{
  "balance_bias": true,
  "head_dim": 64,
  "positions": "rope",
  "init_std_down": 0.00424,
  "beta1": 0.95,
  "decay_shape": "linear"
}
Below are experts of layer 4 (counted from 0) of a mixture-of-experts language model. Rows are named router (the router's row for the expert), gate (a neuron's input weights, with its number), up (a neuron's input weights, with its number) and show model dimensions 0-191. Each number is 128 + 32 x the weight over its row's rms, rounded and kept within 0 to 255.
After each expert's rows: "comes after" lists some tokens at least twice as common just before its tokens as in all text. This comes from a sample of Wikipedia text that the model never trained on. Tokens count by the router's weight.

# expert 24
router [157 179  96 184 130  94 131 108 132  94 132 185 201 106 132 131  77 137  96 124 102 123 142 131  92  51 127  87 128 106 196 131 113 134 162 124 169 151 150 133 172 105  99 124 110 109 158 111 131 131 146 132 140  98 116 121 135 177  97 121 164 131 145 156 112  73 126  62 157 127 162 108 165 117  89 177  93 159 156 104  83 142 128 112 130 112 123  92  53 101 178 154  79 160 168 160 128 129 151 137 121  97 166 102 108 136 172 169 126  94 159  79  97 134 130  88  70 128  73 212 165 106  88 157 127 114 107 185 152  80 134  80 112  95 107 174 131 111 114 149 154 120  96 152  78 146 186 125 164  81 172 101 136 227 135  98 130 129 205 131 113 143 148 109  98 119 190 134 156 124  99 125  98 114 132 141  76 107 174 102 175  91 110 147 177 118 156 145 127 161 105 119]
gate0 [100  98 105 139 124 152 166 129 133 110 116 100 130  87 158 108 173  87 128  83 137 117 178 119 102 138 141 145 148 166  98 107 177 155  86 108 104 148 140 114 123 128 160 104 149  83 173 126 112 166 111  98 119  93 114 177 118 125 129 144 128 138 118 170 160 152 118 115 138 205 140  85 141 173 154 110 142 133  25 178 100 139 148 149 180 124 108 153 115 131 159 121  97 155 100 151 137 132 153 177 107 112  46 188 205 123 107 117 127  98 131 127  90 123 179 175 188 144 144 170 112 164 119 134 144  91 151 124 131 162 173 133 113  94 188  52 109 114  84 123 112 170 130 120 188 119 105 163 142 167 139 125 160 105 130 133  90  76  76 162 112  62 147 177 194  85 161 110  89  88 155 179 133  95 179 130 187 122 148 119 163  93 115 141 105  92  48 141 186 126 134 144]
up0 [117  89 138 127  82 147 155 168 148 144 105 109 143 104 137 145 163 112  99 103 151 114 147 185 101 126 151 122 166 168 106 126 184 124  71 111  94 134 148 159 125 124 142  72 146  78 202  86 137 171 124  75 109 113 119 189 119 143 116 123 105 147 131 147 154 140 144 130 110 198 122  94 174 168 115 111 129 171  62 176 113 129 138 157 176 120 114 138 117 158 156 127 105 171 110 155 137 143 147 205 101  91  68 131 180 165 102 112  92 101 129 119  90 123 116 131 183 129 144 162 121 149 150 128 126  61 154 175 143 141 154 142  72 110 159  93 139 105  85 123  73 169 140 154 210 133  84 116 181 142 127 101 204 110 117 130 124 114 109 168  74  60 101 156 177  82 124  92  82  98 150 179 150  96 189 125 190  83 192 143 149 127 115 136 109 105  95  99 179 137 133 124]
comes after: "| ", ",", ".", "201", "200", "; "

# expert 19
router [190 148  67 220 118  75 120  93 123 155  86 137 159 105 130 114 100  87 124 123 133  74 173 160 100 131 143 156  98 128 160 101 104 167 140 147 135 140  86  89 123 147 126 119  94  99 164 135 122 157  90 115 113 129 114 135 140 146  73  95 106 180 145 155 173 116 132 110 147 154 117  80 122 122 137 145  62 136  93  79 141 122 138 138  79  95  90  65  71  89 218 117 176 157 144 154 152 117 140 141 140 141 150 179 161 153 109 142 150 135 157 142 149 139 120 127 116 115  71 152 135 101  90  81 140 123 149 114 187 166 143  86  74 191 129 103 111  98  91 124 160 133 147 206 116 193 130 105 168 125 107 132 122 170 127  47 153 100 187 182 153 146  82 141 120 112 160 153 109 111  39 147 103 124 154 110 132  73 134 138 163 100 149 187 175 124  96 101 120 144 117 156]
gate0 [161 128 154  90 148 112 140 101 116  80 119 137 116 162 157 142  76 128 198 136  79 140 108 114  99 113  69 133 116  82 146  78  91  94 165 163 102 153 168 147 131 202  52 184 102 100 121 119 159 132 148 119 116 214 176 135 130 136 163 167 120 129 105 145  87 133 106 161 103 128 146 106  65  93 101 130 176  92 106  99 117 175 160 119 193  88 112 196  80 169 122 146 142 111 159 144 119 102 100 117 125 118 145 160 142  95 127 162 104  72 129  81 139 112 110 124  77 101  47 197 158 154  86 138  90  74 136 109  99  74 153 172 127 113 110 148 165 107  85 157 133  86 147 135 115 166 130 157 158 102 159 128  47 133 132  92 146 155 122 158 164 122 132 163  70 128  84 169 135  83 107 104 154 135 161 115 165 139 154 161 131  83 132 167 122 160 109 107  79 100 124 153]
up0 [153 126 171  93 147 109 135  88 143  76  88 123 125 176 175  83  78 175 194 133  72 131 108 147 112 104  70 137 138  85 151 127 108  80 186 146 111 139 208 137 154 146  51 115  97 145 147  84 165 133 173 111 116 158 157 141 139 152 171 177 116 112 156 129  78 130 100 141 124 124 146 102  69  63  99 129 184  68 136 109  91 190 140 109 170  95 111 218  72 129 122 154 146 113 124 129 110  99 130 108 141 121 132 143 141 127 103 160 130  85 126 116 130 129 142 137 125 117  57 220 132 134  92 120 121 104 103  58 102  78 110 147 126 107 104 164 153  96  94 118 144 128 167 141 123 140 118 155 195 113 127 129  78 112 134 137 131 143 107 140 137 134 151 189  92 120 104 173 141  80 100  88 148 147 165 110 164 161 118 156 144  88 112 172 178 134 106  87  90  67 155 158]
comes after: "of ", "in ", "for ", "1", "on ", "to "

# expert 40
router [172 149  71 187 133  95  70 167 160  44 107 183 157  99 114  81  82 100 130 136  88 123 132  88  95 116 161 147  83 103 155  60 120 141 189 165 114 125 133 169 144 175  54 158 114  86 158  96 142 135 146 105 146 100 163 149  67 177 100  93 119 156 133 179 140 104 125  94 145 165  64  81  64 121 104 179 101 140  74 116 134  83 138 144 126 130  95 107  63 128 146 136 110  77 155 137 155 162 165 121 126  84 123 145 157 140 203 142 116  69 119  72 121 152  84 108 111 143 108 155 188 151  90  86 164 131  86  81 129 123 110 113 111 113 108 122 103 112 122 139 153 126  67 168  99 131 139 130 127  79 102 119 119 141 122  85 171 108 171  93 115 115  76 128 127 136 172 134 149  91  85 118  84  97 128 123 106  64 138 152 179  96 120 136 136 117 118 138 154 163 120 149]
gate0 [127  90 109 192 173 119  68 127 124 117 121 119 170  97 112 164 167  80 142 126 138 149 105 172 127 118 180 111 179 134  98 109 130 109 117 136 112 152 176 121 164 125  88 172 116  99 126 152  99 113  55 126 102 119 163 161 164  96  48 196  90 112 120 162 115 141  61  89 161 211  69 143  85 112 108 136  56 145  98 135 134 144  62 177 123 158 112 127 142 175 156 154 145  96 152 110 168 189 137 181 160  95  76 149 148 161 155 111 167  91 144  88 162 115 107 133 118 103 113 170 189 173 118 130 142 139 132 139 124 114 129 112  80 133 151 144 114 141  78 177  61 142 121 164  59 164  95 109 199 160 101 104 184  82 169 156 122 110  88  90 120 119 153 151 139 127 127 153 172 112 128 115 114 134 180 150 128 137 159 161 155  96 152 113 158 131 170 103 114 131 134 104]
up0 [157 112 104 201 179 133  81 166 126 107 129 118 141  99 120 167 146 114 150  53 144 139 105 184 114 109 144  93 155 151  86 108 121  96 148 147 134 147 178 136 161 116  66 142 101  89 105 158  99 106  43 116 105 103 145 166 153 127  87 155 103 108 125 141 132 126  83 108 174 193  89 122 102 112 170 139  87 169  57 101 120 120  92 190 130 141 128 106 137 182 129 121  99  84 180  94 159 162 146 163 153  85  76 139 139 194 185  77 171 121 111 127 143 114 126 148 140 112  99 122 185 186 134 107 155 115 144 117  99 138 152 128 146 138 124 126 106 141  86 136  50 121 125 131  56 165  96 107 207 173 123 158 162  87 171 182 112  77 105  66 122  64 139 155 156  95 129  91 157 122  82 119  99 120 172 156 124 160 122 160  88 118 145 119 148 170 137 114 130 119 125 108]
comes after: "| ", "–", ",", ".", ": ", "°"

# expert 63
router [141 202  58 150 128 132 172 150 137 153 128 156 141 123 114 152  79 102 121 112 153 131 149 124 107 130 125 161  92 120 154 116  44 150 117 131 160 152 126  71 138  97 104 109  77  65 172 127 110 140 139 162 202 158 186 179  80 128 102 155 101 128 102 124 119 103 105  99 105 116 159  54 151 134  79 104 112 172 106 118 117 128 159 103  92  96 105 116  86 118 155 185 149 153 153 196  92 142 198 135 148 146 162 171 165 164 126 133 114 169 136  85  90 121 151  98  82 110 119 106 162 118  99 134 158 106 170  94 131  95 188 146  99 188 117 149 134 118  88 102 197 112 155 151 144 153 153 153 116  90 124  83 103 184 141  80 142 151 183 182 136 109 107 121 156  99 131 142 123  74 111 140  70 105 176  96 138 147 139 155 168  85 147 175 134 106 124 157 164 213 131 158]
gate0 [108 126  88 140 165 175  92  92  77  91 127 140 124 125 154 130 132 144 145 170 138  49 111  90  51 139 125 109 158 119  89 196 143  91  76 160 106 144 129  89  85 107 146 103 139 104 106 144 130 165 153 112 172 101 131  76 204 145  77 148 121  42 181 181 116 116 112  97 143  59 148 143 143 125 113 120 155 126 111 172  94  98 120 103 145 137 110 153 129 139 122 134 153 139 156  88 130  98 176 158 109 129 164 166  90 105  96 128  68 133 150  57 199 159 149 160  83 106 124 161 120 146 157 136 129  96 123 117 150  91 177 152 139 115 104 113 102 115 146 135 152 188 188  79  78 176 118 136 115  70 121 120 132 162  99 120 100  71 109 162 121  89 146 161  95  97 173 103 128 105 131 133 100 178 136 140 136 131 222 171 133  48 131 117 108 131  78 126  95 149 120 132]
up0 [101 149  89 158 174 139 122  95  87  93 121 125 168 103 137 152 162 146 143 182 128  26 120 134  49 140 141 104 149 113 109 220 133  74  96 122 124 132 129 122  96 123 140 132 152 114 105 144 141 147 152 113 174 122 103  88 173 100  73 126 136  81 173 186 122 101 107  95 150 113 147 120 171 121  99 150 161 117 126 144 124  99 121 119 160 129 116 161 104 146 135 131 147 106 165 100 139  92 164 136 110  97 199 123  88 126 103 124  61 109 116  47 195 138 117 165  94 105  96 180  81 126 138 138 124  82 150 138 125 124 156 144 126 116 112 126  92 118 143 143 131 188 187  98  64 173 130 129 117 107 138 104 123 143 103 139  69  50 112 137 130 106 140 168 103  83 188 144 137 130 127 119  88 155  86 115 111 138 218 158 150  45 131 124 110 115  80 126  63 172  80 107]
comes after: "of ", "in ", "to ", "for ", "at ", "on "

# expert 25
router [139 123  68 139 133 133 124  94 109  90 108 168 136 110 120 117  31  78 125 102  84 125 123 118  83 186  91 137 116 123 100 130 138 153 176 173 152 115 150 114 168 137 115 143  75  54 157 154 118 133 176 116  91 169 116 122 154 195  77 143  89 114 111 154 146  96  78 130  95 115 132  69  71  86 111 134 108 134  69 109 152 147  94 125  87 146 139  95  63 149 166 136 197  91 150 188 162 133 107 162 125 103 160 199 133 111 132  70 129 135 122  92 140  88 131 121 122 133  88 111 141 120 120 130 146 106 166  92 149 146 113 118 103 112  78  82 115 121 114 158 177  72 140 150 167 138 162 111 195 123 137 113  94 192 164  41 146 117 138 162 121  87 107 118 111  97 144 155  97  67  79  93 107  77 165 100 128 133 153 129 130  59 148 181 156 142  97 115 109 147 153 134]
gate0 [ 57 148 120 130 121 153 139 116 101 162  75  49 174  92 118  92  98 166 113 128 100 127 128 137 140 171 120 133 147 148 124 113  29 100 145 170 139 163 104 128  92 186  96  89 102  79 177 139 149 124 160 143 139 121  99 100 108 179  59 165 153 128 125  84 174 106 159  72 149 121 109  87 139 101 121 151 165 125 159 103 149 129 159 107 118 149 155 140  91 128 140 140 151 110  94  89  86 117 148  88 153 113 118 186  61 127 139  55 172 129 191 111 131 137 145  93 163  97 210 206 140 126 131 122  88 127 103 151  87 131 135 155 181 177 167  96 140  96 163 115 102 105 157 152  85 169 112  96 126 170 124 164 146 103 185  82  67 113 104 126 151  62 147  83 112  90 184 136  85 110 125 125 130 141 123 148 109 153 137 139 179 109 185  95 132 129 103 112 141 142 126 140]
up0 [ 49 141  83 143  93 150 146  94 108 156  93  62 158  83  89  84  83 150 109 130 123 144 135 111 136 150 134 153 160 119 131 117  57  80 160 136 163 141 132 147 102 163 114  94 147  62 161 126 132 108 179 172 139 141  84  85 186 155  59 188 157 144 120  71 164 107 148  76 127 115 107  78 100 104 122 156 142 134 163 112 133 139 132  99 161 165 147 123 104 130 134 148 146  92  94 143 135 128 101 105 159  88 127 151  75 112 111  68 133 132 150  84 128 123 153 108 176  89 205 178 122 125 133  94 116 116 104 163  82 107 112 150 142 189 126  90 146  97 174 116  86  95 155 172  53 160 107 112 102 175 160 163 168  87 183 108  85 101  98 104 152  57 144  70  84  99 162 143 119 138 133  89 137 130 113 153  81 163  88 109 165 102 185 105 134 133 102 133 150 161 120 122]
comes after: "the ", "The ", "a ", "- ", "-", "s "

# expert 5
router [152 149  96 171 133 138  89 104 109 120  89 162 158 186  99 164  97  87  79 123 126  59 194 110  70 160  90 163 123 100 121  89 112 142 129 111 134 156 128 129 124  96 133 175 116  72 170 132 132 127 170 134 119 121 159 118 110 102  54 156 115 129 126 182  75 114 119  66 108 118 114  92 135 135  58 116  88 185 162 128  98 128 109 109 128 139  83 134  69 107 184 171 131  83 119 200 136 129 166 134 136 141 159 140 170 137 128 162 159  61 123  42 129 108  86 122  92 159  73 185 172 138 128  76 169 119 152 102 137 147 117 136 108 184 183  74 136 130  97  74 129 130 119 156 134 160 118 112 139 122 109  89 156 120 129  95 155 123 157 181 144 125 134 135 129 125 163 114 148  96 108 107 124 134 141  86 119  98 113 142 192  62 112 230 116 121 135 118 148 118 149 186]
gate0 [115 160 165 132  72 128 157  35  85 137 141 133 209  86 116 160 152 126 105 150 114 127 160 130 118 113 132 122 137  93 141 132 118  58 100 137  43 105 116 158 122 143 125  73 148 144 150 127 110 161 187 173 145 156  95  69 145 181  91 174  74 149  77 171  89 101 133 129  89 149 190  30 145 115  76  68 150 120 111 134 111 168 105 140 136 149 129 125  76 127  72 129 126 115  87 168 110  87 149 167  62 129 113 136 113 147 106 130 137 146 106 128 124 116 120 123 183  96 129 137 123 150 104 125 161  97 147 119 160 181 142 108 175 152 156 111 192 129 131 160 126 131 144 139  69 119 107 122 143 147 231 198  91 122 162  99 138 115 160 120 117 103 161 181 162 142 160 135 145 107 124 111 120 136 164 133 160 168 131 121 127 131 137 140 218 136  94 114 107 136 159 136]
up0 [165 155 134 125  65 160 148  81  66 159 151 141 165 133  90 189 154 121  79 139 159  82 191  94  87 162 138 160  85 127 107 147 160  79  94 115  59 128 113 146 142 104 158 107 171 153 163 102 102 113 167 181  82 129 154  87 171 128  59 182 144 170  86 181 124 110 140 136 127 108 169  79 125  98  62 107 141 125 153 175  96 161  78 110 137 166 129 149 118 164 101 169  96  87  96 122 167  86 140 126  91 166 141  96 105 108  73 166 122 139 113  94 111 112 124 133 173 128  89 180 146 137 151 128 166 145 136  91 135 163 172  87 155 187 156  75 156 127 120 143 139 148 111 109 106 150 114 121 102 161 159 155 135  91 185 138 166 109 167 161 141 133 173 100 114 153 144  93 155 130 155 151 167 173 125 148 114 173 157 102 162 161 110 179 186 136 104  89 116  91 182 174]
comes after: "| ", ".", "–", "201", "200", "202"

# expert 60
router [ 82 153 122 171 137  89 131 116 119 103  84 128 191 180 127 110 126 128  90 159 129 102 143 132 133 126 140 144 142 100 135 148  71 153 116 101 123 124 150 149 107 179 100 181 135  82 161 172 127 141 149 130 138 133 152 164  77 110 130 123 139 123 101 164 146 125 161  89 128 153 124  22 133  87  95 128  91 164 155 139 135  97 104 122 144 170 121 146  64  94 122 149 148 130 183 201 100 131 166  93 146 112 102 187 165 154 113 140 152  53 146 132  95 109 110  70 127  84 142 156 140 155 137 133 152  94 177 172 110  79 103  91 158  70  94 204 154  81 117 143 143 115 127 125 132 136 135 143  99 107 138 126 103 140 148  87 150 105 121 145  57 102  93 148  87 131 213 123 129 105 114 130 128  82 169  56 137 116 174 155 168 119 176 217 145 157  91 196  86 173 118 148]
gate0 [127 129 112 123 142 122 107 127 155  86 130 119 145 140 173 177  94 107 133 133 171 157 156 149 149 126 100 133 187 127 129 100 109 136 137 124 151 156  72 199 151  21 145 115 127 171 174 155  96 204 158 101 141 147 132 150 132 179 162 140 113 143 155 134  78  74 143 121 166 167  68 130 137 100 127 160  74 166  87 148 109  91  87 166 150 102 146 131 118 124 159 123 130 178 127 225  69 162 151 111 130 154 130 110 168 104 131 120 144 123 123 128 113 153  86 150 105 133 139  86  87 183 130 114 171 134 139  90 133  55  95  65  69 136 151 121 106 132  94  94 195 157  88 138  85 111  90 155 136  96 208  50 115 108  87 149  68 104 130  89 150  95 130 164 135 114 131  99 171 105 165 133 116 117 136  55 102 168 110 115  96 126  79 126 122 113 162 130 114 132 144 146]
up0 [102 164 146 105 137 141 111 119 116 113 110  83 169 131 165 137  83  70 107 143 139 170 133 169 138 118 127 148 175 107 129 109 132 172 124 112 133 121  75 180 157  65 150 134 131 196 177 159  73 144 163  95 137 180 134 140 138 183 159 113 127 159 154 118  92 104 160  98 171 184 113 147  82  91 123 184 105 155 111  98 111  95  82 173 139  84 133 124 130 123 138 103 126 167 152 194  67 174 152 100  88 157  96  95 152 140 124 150 181  90 102 125 141 109 125 124  69 121 161 121 101 171 147 155 157 164 143 110  98  96 109  32  63  99 189 164 114 120 150 108 213 182  88 128  95 118  99 151  99 112 151  54 139 116  54 130 118 114 102  69 138 106 110 191 140 127 142 136 126 120 137 120 118 119 117  93 135 198  92  90 100 114 110 140 171 134 168 148 143 140 156 125]
comes after: "which ", "it ", "It ", "to ", ", ", "he "

# expert 45
router [114 161 108 177 101 114 110 138 121 104 123 197 176 130 165 175  85 132 103 147 144 105 169 104  65  92 120 120 141 103 167 103 106 162 144 135 136 105  63 117 137  96  83 159  85  99 175 118 162  69 166 176 150 140 147 165 145 164  18  78 160 160 106 151  84 107  53 132 153 139 117  79 177 162 114 105 135 142 133 107 130 144 105 163 113 165  98 119  92 138 159 101  80 126  92 179 119 175 140 163 113 106 103 157 101 140 177 151 123  85 130 111  54  91 130 121  91  88 100 132 184 121 131  97 118 110 127  79 146 125 142 124 123 141 110 116 151 112 133 166 135  55 127 208  88 118 143 115 126 160  96 140 116 168 160 108 112 178 151 185 162 123 114 156 151 141 133 118 150 150  97  98 121 124 171  71 141 139 141 115 135  76 163 198 170 122  83 176 159 159 156 166]
gate0 [110 159 180 146 120 116  86 149 148 158 173 138 103 190 160  95  89 132 176 105 133  41 127 111 146  54 186 155 104 108 146 105 144 155 170 128 131 172 185 135 167  73  65 143 132 137 137 115 118 120 152  97  98  98 150 106 157 172  74 164 169 189 120 115  94 149  94 143 112 196 178  99 198 116 122 196 146 144  95 177 130 118 143 114 142 131 120 171 120 206  96 108 122 115  84 100 160  99 146 120 100 127 146 128 102 113  91 186 118 160 172 132 148  80 109  80 104 116 114  96 161 156 125  89 157 163 118 125  98 129 177 163 158 137 134 172 185 166 140 159 121  98 152 183  92 140 125 126 184 173  96 133 107 137 172 148 104 150 123 126 157 114 109 147 134 102  92 105 154 175 126 138 116 140 184 134 143 106 125 186 145 126  41 134 100 160 107 138 126 113  71 120]
up0 [107 150 169 136 117 128  78 118 135 140 158 115 122 149 136 107  87 116 164 107 120  42 140  95 163  98 190 139  93 102 118  81 162 133 193 152 130 173 170 114 169  87  36 136 114 117 155 102 111 104 164  95 122  92 158 116 168 181  85 130 184 203  99 130 105 132 120 151 121 222 142  71 177  86 127 178 137 130  77 129 137 111 162 121  99 105 119 153 106 196  93  98 149 107 121 106 135 113 130 131 112  94 131 139 111  98  76 186 121 157 186 118 143  89 143  96  82 140 101 136 161 142 125 100 180 167 137  97  96 107 178 150 164 140 113 120 157 184 114 160 160 113 174 152 121 130 147 111 198 185 117 135 103 144 176 144  99 169 137 117 131 105  89 146  98 101  94 126 124 160 109 142  95 106 213 116 138 115 133 173 163 112  47 147 135 163 105 129 118 142 119 125]
comes after: "| ", "'", "his ", "her ", "he ", "’"

# expert 89
router [172 156 115 120  75 123 170 112  88 128 123 170 200  61 124 122 111 120 102 199 115 105 191  94  73  96  90 170 161 136 219 144  97 128 148 135 130 129 155  80 192 158 125 147 135 121 143 110 138 151 149 104 146 207  85 117 119 145 142 116 118 144 136 134 110  68 130  86 150 121 108 105  99 171  74 140 122 169  98 112 102 138 130 188  61 148  86  87  84 117 152 103 196 129 144 168 138 113 179  68 167 123 198 117 121 155 146  92 112 109  78 126  97 113  77 110 121 112 139 133 112 107 117 168  86  70 174 120 142 127 120  88 137 144 125 123 158 111  91 129 129 108 122 122 133 137  72 118 162 110 140 152 143 120 127 142 162 160 121 205 141 116 140 131 153 129 162 128  94 103  64 111  72 139 129  73 206  89 107 191 121  98 102 126 173 159 154 135  83 127 113 126]
gate0 [148 160 149 124 143 129 116 118  67 115 136 166 115 165 179 131 162 167 157 149 140  89  92 131  95 114 191 110 122 140 139 115 163 102 126 123 142 109 180 128 143 131 105 117 162 104 163  83 133 158 155 159 145 162 115 160 139 198  98 178 149 192 156 162 121 129 126  77 192  98  82 142 131 132 191 127 115 150  99 154 106  74 119 106 126 119  84 124 150 122 188  98 132 101  84 135 152 115 157  71 207 171 134  78 107 185  89 120 119 103 126 133 168 159 116 102  89 150  92 211 123 137 156  93 158 121 125 153 143  82 140  74 168 128 110 189 170 171 108  99 182 131 157 184 145 162 118 105 169 139  94 117 153 126  92 131 193  60 138 158  97 151 101 127 159  82 127 126 133  45  89  81 136 104 116 109 166 130 143 153 213 124 128 119 135  92  97 158  96 163 112 135]
up0 [158 104 143 131 171  97 126 117  65 119 168 136 110 126 167 109 151 152 168 136 153 117 117 142  84 141 196 141 113 144 158 149 151  93 125 147 139 128 149 106 132 156 100  86 155  94 177  54 117 157 152 118 160 154 112 178 149 186 129 162 120 156 166 141 102 123 121  61 168 132  82 116 122  96 145 132 112 176  65 126  95  51 111 108 115 133 139 115 156 124 173  87 154 108 108 146 128 107 145  82 210 159 131  79 102 204  86 146  96 116  91 123 162 173 103 115 121 150 112 199 127 134 190  97 152 132 115 124 110  87 139  77 177 105 118 180 134 191 111  94 166 115 173 177 125 161 140 116 174 133 108 110 160 113  83 118 197  97 137 159  63 105  95 123 142 104 164 135 144  59  81  86 153  87 106 130 163 172 109 142 193 139 125 106 103  90  92 164 117 162 141 137]
comes after: "\n", " ", "0 ", "1 ", ") ", "2 "

# expert 14
router [148 158 114 165 131 141 133 131 117  89  97 133 157  67 129 158  91 125 170 164 145 108 156 136 128 168 159 143 112 107 179 122 109 127 151 146 178 183 140 101 147 116  97 141  93 112 132 107 144 156 107 149 204 131 149 130 120 159 123 158  85 144  76 165 122 127 129  90 130 139 161  85 115 157  79 144 123 178 162 129 153 126 132  98  63  99 127 116  62  71 182 167 144 150  96 183 119 154 198 100 133 120 174 147 110 151 134 133 163 180 149 121 100  91 125  98 110 121  94 165 157  88 123 128 103 149 160 142 169 182 135 116  96 201 143 118 168 122 143 159 151 128  85 145 172 187 125 166 125 112 103 128  59 173  95  88 208 131 184 194  99 146 140  90 138 110 139 136 131 112 156 182 101  85 153 125 150 101 128 171 166  72 195 134 235 146 147 140 117 166 151 145]
gate0 [103 179 149 154 107 145 212  89 125 125  99 141 140 130 126 150 170 153 103  75 137 115 149 129 179 123 200 149  77 137 123  83  97 126 176 129  78 172  88 128 143 123  75 154  88  98 148 109 102 137 118 162  94 123 125 150  32  92 114 139 152 157  75 137 154 119 111 140 128 144 175 126 110 126 127 142 156 134 110 166  99 163 205 136 133  92 138 121 121 148 182 175 125 102 151 179 140  29 132 125 108 160 121  81 120 141 116 115 134 124  97 133 137 117 131 108 136 135  66 115  98 114 127  73 152 143 155 183 108 168 136 108 136 115 111 140 146  32  98 147 144 134 109 137 123 177 143 151 145 178  92   0  70 126 125 137 117 178 112 129 150 132  64 105 117 114 189 146 152 176  78 125 124 120 156 156 121 151 125 105  95 133 117 122 189 104  99 141 136 110 102 169]
up0 [140 203 149 126 134 125 226  95 119 153 126 115  98  66  98 188 135 122 145  83 165 111 168 118 159 129 205 171  70 161 132  48  94 132 156 170  92 150 115 111 129  71 107 136  58 110 129 127 135 102  83 117 144  80 153 150  27 106 108 178 110 161 103  93 125 118 116 110  71 127 147 125 120 145 161 110 167 143 156 147 126 165 152 103 101 138 132 130 129 117  90 180 127 135 170 182 100 123  54 158 115 139 121 143 123 176 161 131 161 169 151 154 125 146 166 118 163  93 118  76  94  97 148  96 119 180 168 164 127 153 161 123 152 146 110 164 177 111 151 138 165 164 156 102 149 180 116 168 119 167 105  83  72 124  96 115 134 175 168 167 129 137  84  95 105 154 143 128 121 131 134 161 173  87 167 152 145 111  95  97 143 134 132 119 169 155 136 137 154 158 133 191]
comes after: "of ", "in ", "to ", "for ", ". ", "at "

# expert 56
router [149 223  85 214 137 114 163 108 143 114 125 138 200 116 106 154  91 136  88 158 128 119 184 137 112  98 148 139  97 104 179 145 113 141 150 127 174 181 139 171 158 130 125  92 126 104 123 122 161 109 167 128 134 127 151 128 110 145 130 147 147  96 126 160 153  87 135  42 186 128 141 105 189 127  66 156  71 139 133 105 129 111 123 108 111 148 124  97  67 109 152 168  98 145 164 149 187 141 137 106 144 127 159 114 103 157 149 174 127  86 174  54 113 114 102 106  70 150  94 167 164 113  92 148 121 111 137 126 158 128 194 138  86 105 123 174 148 122  84 124 155 105 100 139 102 147 148 105 173 104 159  72  86 167 144  66 122 168 196 165 122 131 125 136  85 128 149 166 102 118  89 106  73 131 129 108 110  80 174 118 172  98 119 150 186  99 150 153 171 195  92 150]
gate0 [ 64 174 116  97 116 147  69 211 180  94 133 177 143  96 127 106 122  99 165 133 123 143 115 111 117 181 129 109 160 151 141  38 135 150 120 150  92 142 123 149 159 120  71 115 143  89 153 146 149  95 131  95 117 114  97 161 129 110 156  48 131 178 126 103 126 159  91 125 124 135 123 118 106 104 168  91 165 123  85 133 135  98 198 176 128 134 145 115  81 114 126 159  88 111 103 128 115 144 125 104 105  71 162 129  95 129 221  79 167 101  92 140 127 135  74 120  69 147 125  68 216 123  95 113 194 146 139 123 162  67 120 101 147 165 122 143 106 115 136 143 117 116 120 185  70 118 125 122 160  85 141  96  57 145 136 156  75 121 133 143 126  91 102 122 140 108 157  90 121 136 162 184 112  74 127 108 149  87 116 134 134 140 140 137 110 119 107 178 151 182  45 131]
up0 [ 98 141  82 119 146 165 107 189 185 117 130 168 150 125 152  88 120  91 167 157 174 131 110 155  72 205 103  95 110 137 164  53 141 176  96 158  76  88 145 143 157 130  62 147 132 125 124 136 170 114 114  95 148  81  90 159  80 126 165 100 139 141 130 113 133  80  56 110 122  98 123 135  62 137 191  94 131 126 117 182 154  88 123 155 153 186 147  89 114 115  84 154 100 109 120 108 125 154 184 117  95  95 130 101  97 163 186 123 147 128  82 143 118 141  88 126  94 136 117 126 154 179 125 111 204 130 137 115 171 134 126  70 129 149 170 129 129 114 113 134 157 100  92 107  53 142  90  63 138  94 141 102  57 156 113 149 110 134 145 125 130 141 123 142 122  90 223  78 120 142 188 175 161  79 112 117 154 103 157 131 132 156 137 142 118 129 107 152 114 150  79  98]
comes after: "| ", "201", "200", ".", "202", ","

# expert 9
router [158 156 115 155 115 148 129 119  87 153 101 175 148  81 141 147  75 111  75  87 101 123 135 144 115 103  98 139 145 152 177 101  77 142 171 151 151 148 129  67 147 131 115 125 133  69 162 138 134 153 118 128 139 155 120 158 111 143  98 139 144 102 156 137 134  60  97  79 154 148 112  92 151 151  43 170 130 156 145 128 168 153 142 177  95  84 107 126  56 130 180 133 187 142 107 204  92 102 145 109 106 157 166 156 154 116 190 108 120  92 159 152 109  47 114 103  94 135  74 146 191 140  64 155 144 102 164  97 115 117 149 140 115 108 179 173 183 148  77 145 189 101 140 178 152  98 136  84 181  72 126  99 121 150 124 114 175 125 138 144 113 128  82  91 152 106 167 140 107 124  77 171  73 113  77  94 100 109 137 157 154 118 102 176 171 146  89 113 114 162 106 140]
gate0 [148 128 109 170 137 131 137 178 129 152 124 214 173 112 105 141 176 150 125 162 127 129 146 122 132 107 100 100 152 127 144 144  13 128 144 113 189  93  67 131 179 133 123 129 148 179 133 161 149  97 105 110 115 126 127 135 117  71 150 158 150 118 131 150 125 136 115 154 138 147  67 128 162  91  86 150 103 160 196 112 240  91  73 152 141 132 105 163  78  76 141 115 128 212  91 119 135 180 139 130  95 144 147 127 138 163 134 147 120 103  79 121 140 128  62 130 144 150 138 152  98  69 142 107  94  95 116 139 122 131  98 107  68 110 123  98 122 108  53 169 162 105 126 125 113 158 101 102  79 101  94 136 113 145 154 124  96 110 126 104 198 178 112  75 151 131 112 164 149 160  73  39 128 135  89 160  87 145 127 149 186 136 132 152 136 125 154 132  88 119 146 139]
up0 [154 146  71 154 147 126 148 155 126 168 154 190 147  78 108 118 167 196  92 142 115 112 175 114 121  86  92 132 176 155 151 138  96 110 149  99 193 113  93  95 159 148 102 115 167 154 116 196 162 118  81  98 108 147 137 122 148  67 135 184 163 108 149 149 154 158  96 132 168 122  87 115 150 132 103 168  81 168 180  92 178  75  94 168 107 121  82 130  88  62 141  90 155 183 104 136 153 171 117 114 128 167 152 113 163 102 144 134  92 102  86 148 127 135  56 153 170 137 167 143  99  89 147 124 150 123 150 156 105 118 153 102  91 111 128 125 133 152  39 122 131  60 119  84  96 172 130 123  49 116  86 144 124 131 153 126 139 119 140  99 154 135 111  91 167 144 118 165 105 125  73  16 102 143  97 118  94 135  74 154 179 155 107 143 141 139 133 141 136 112 134 118]
comes after: "\n", " ", ") ", "0 ", "1 ", "2 "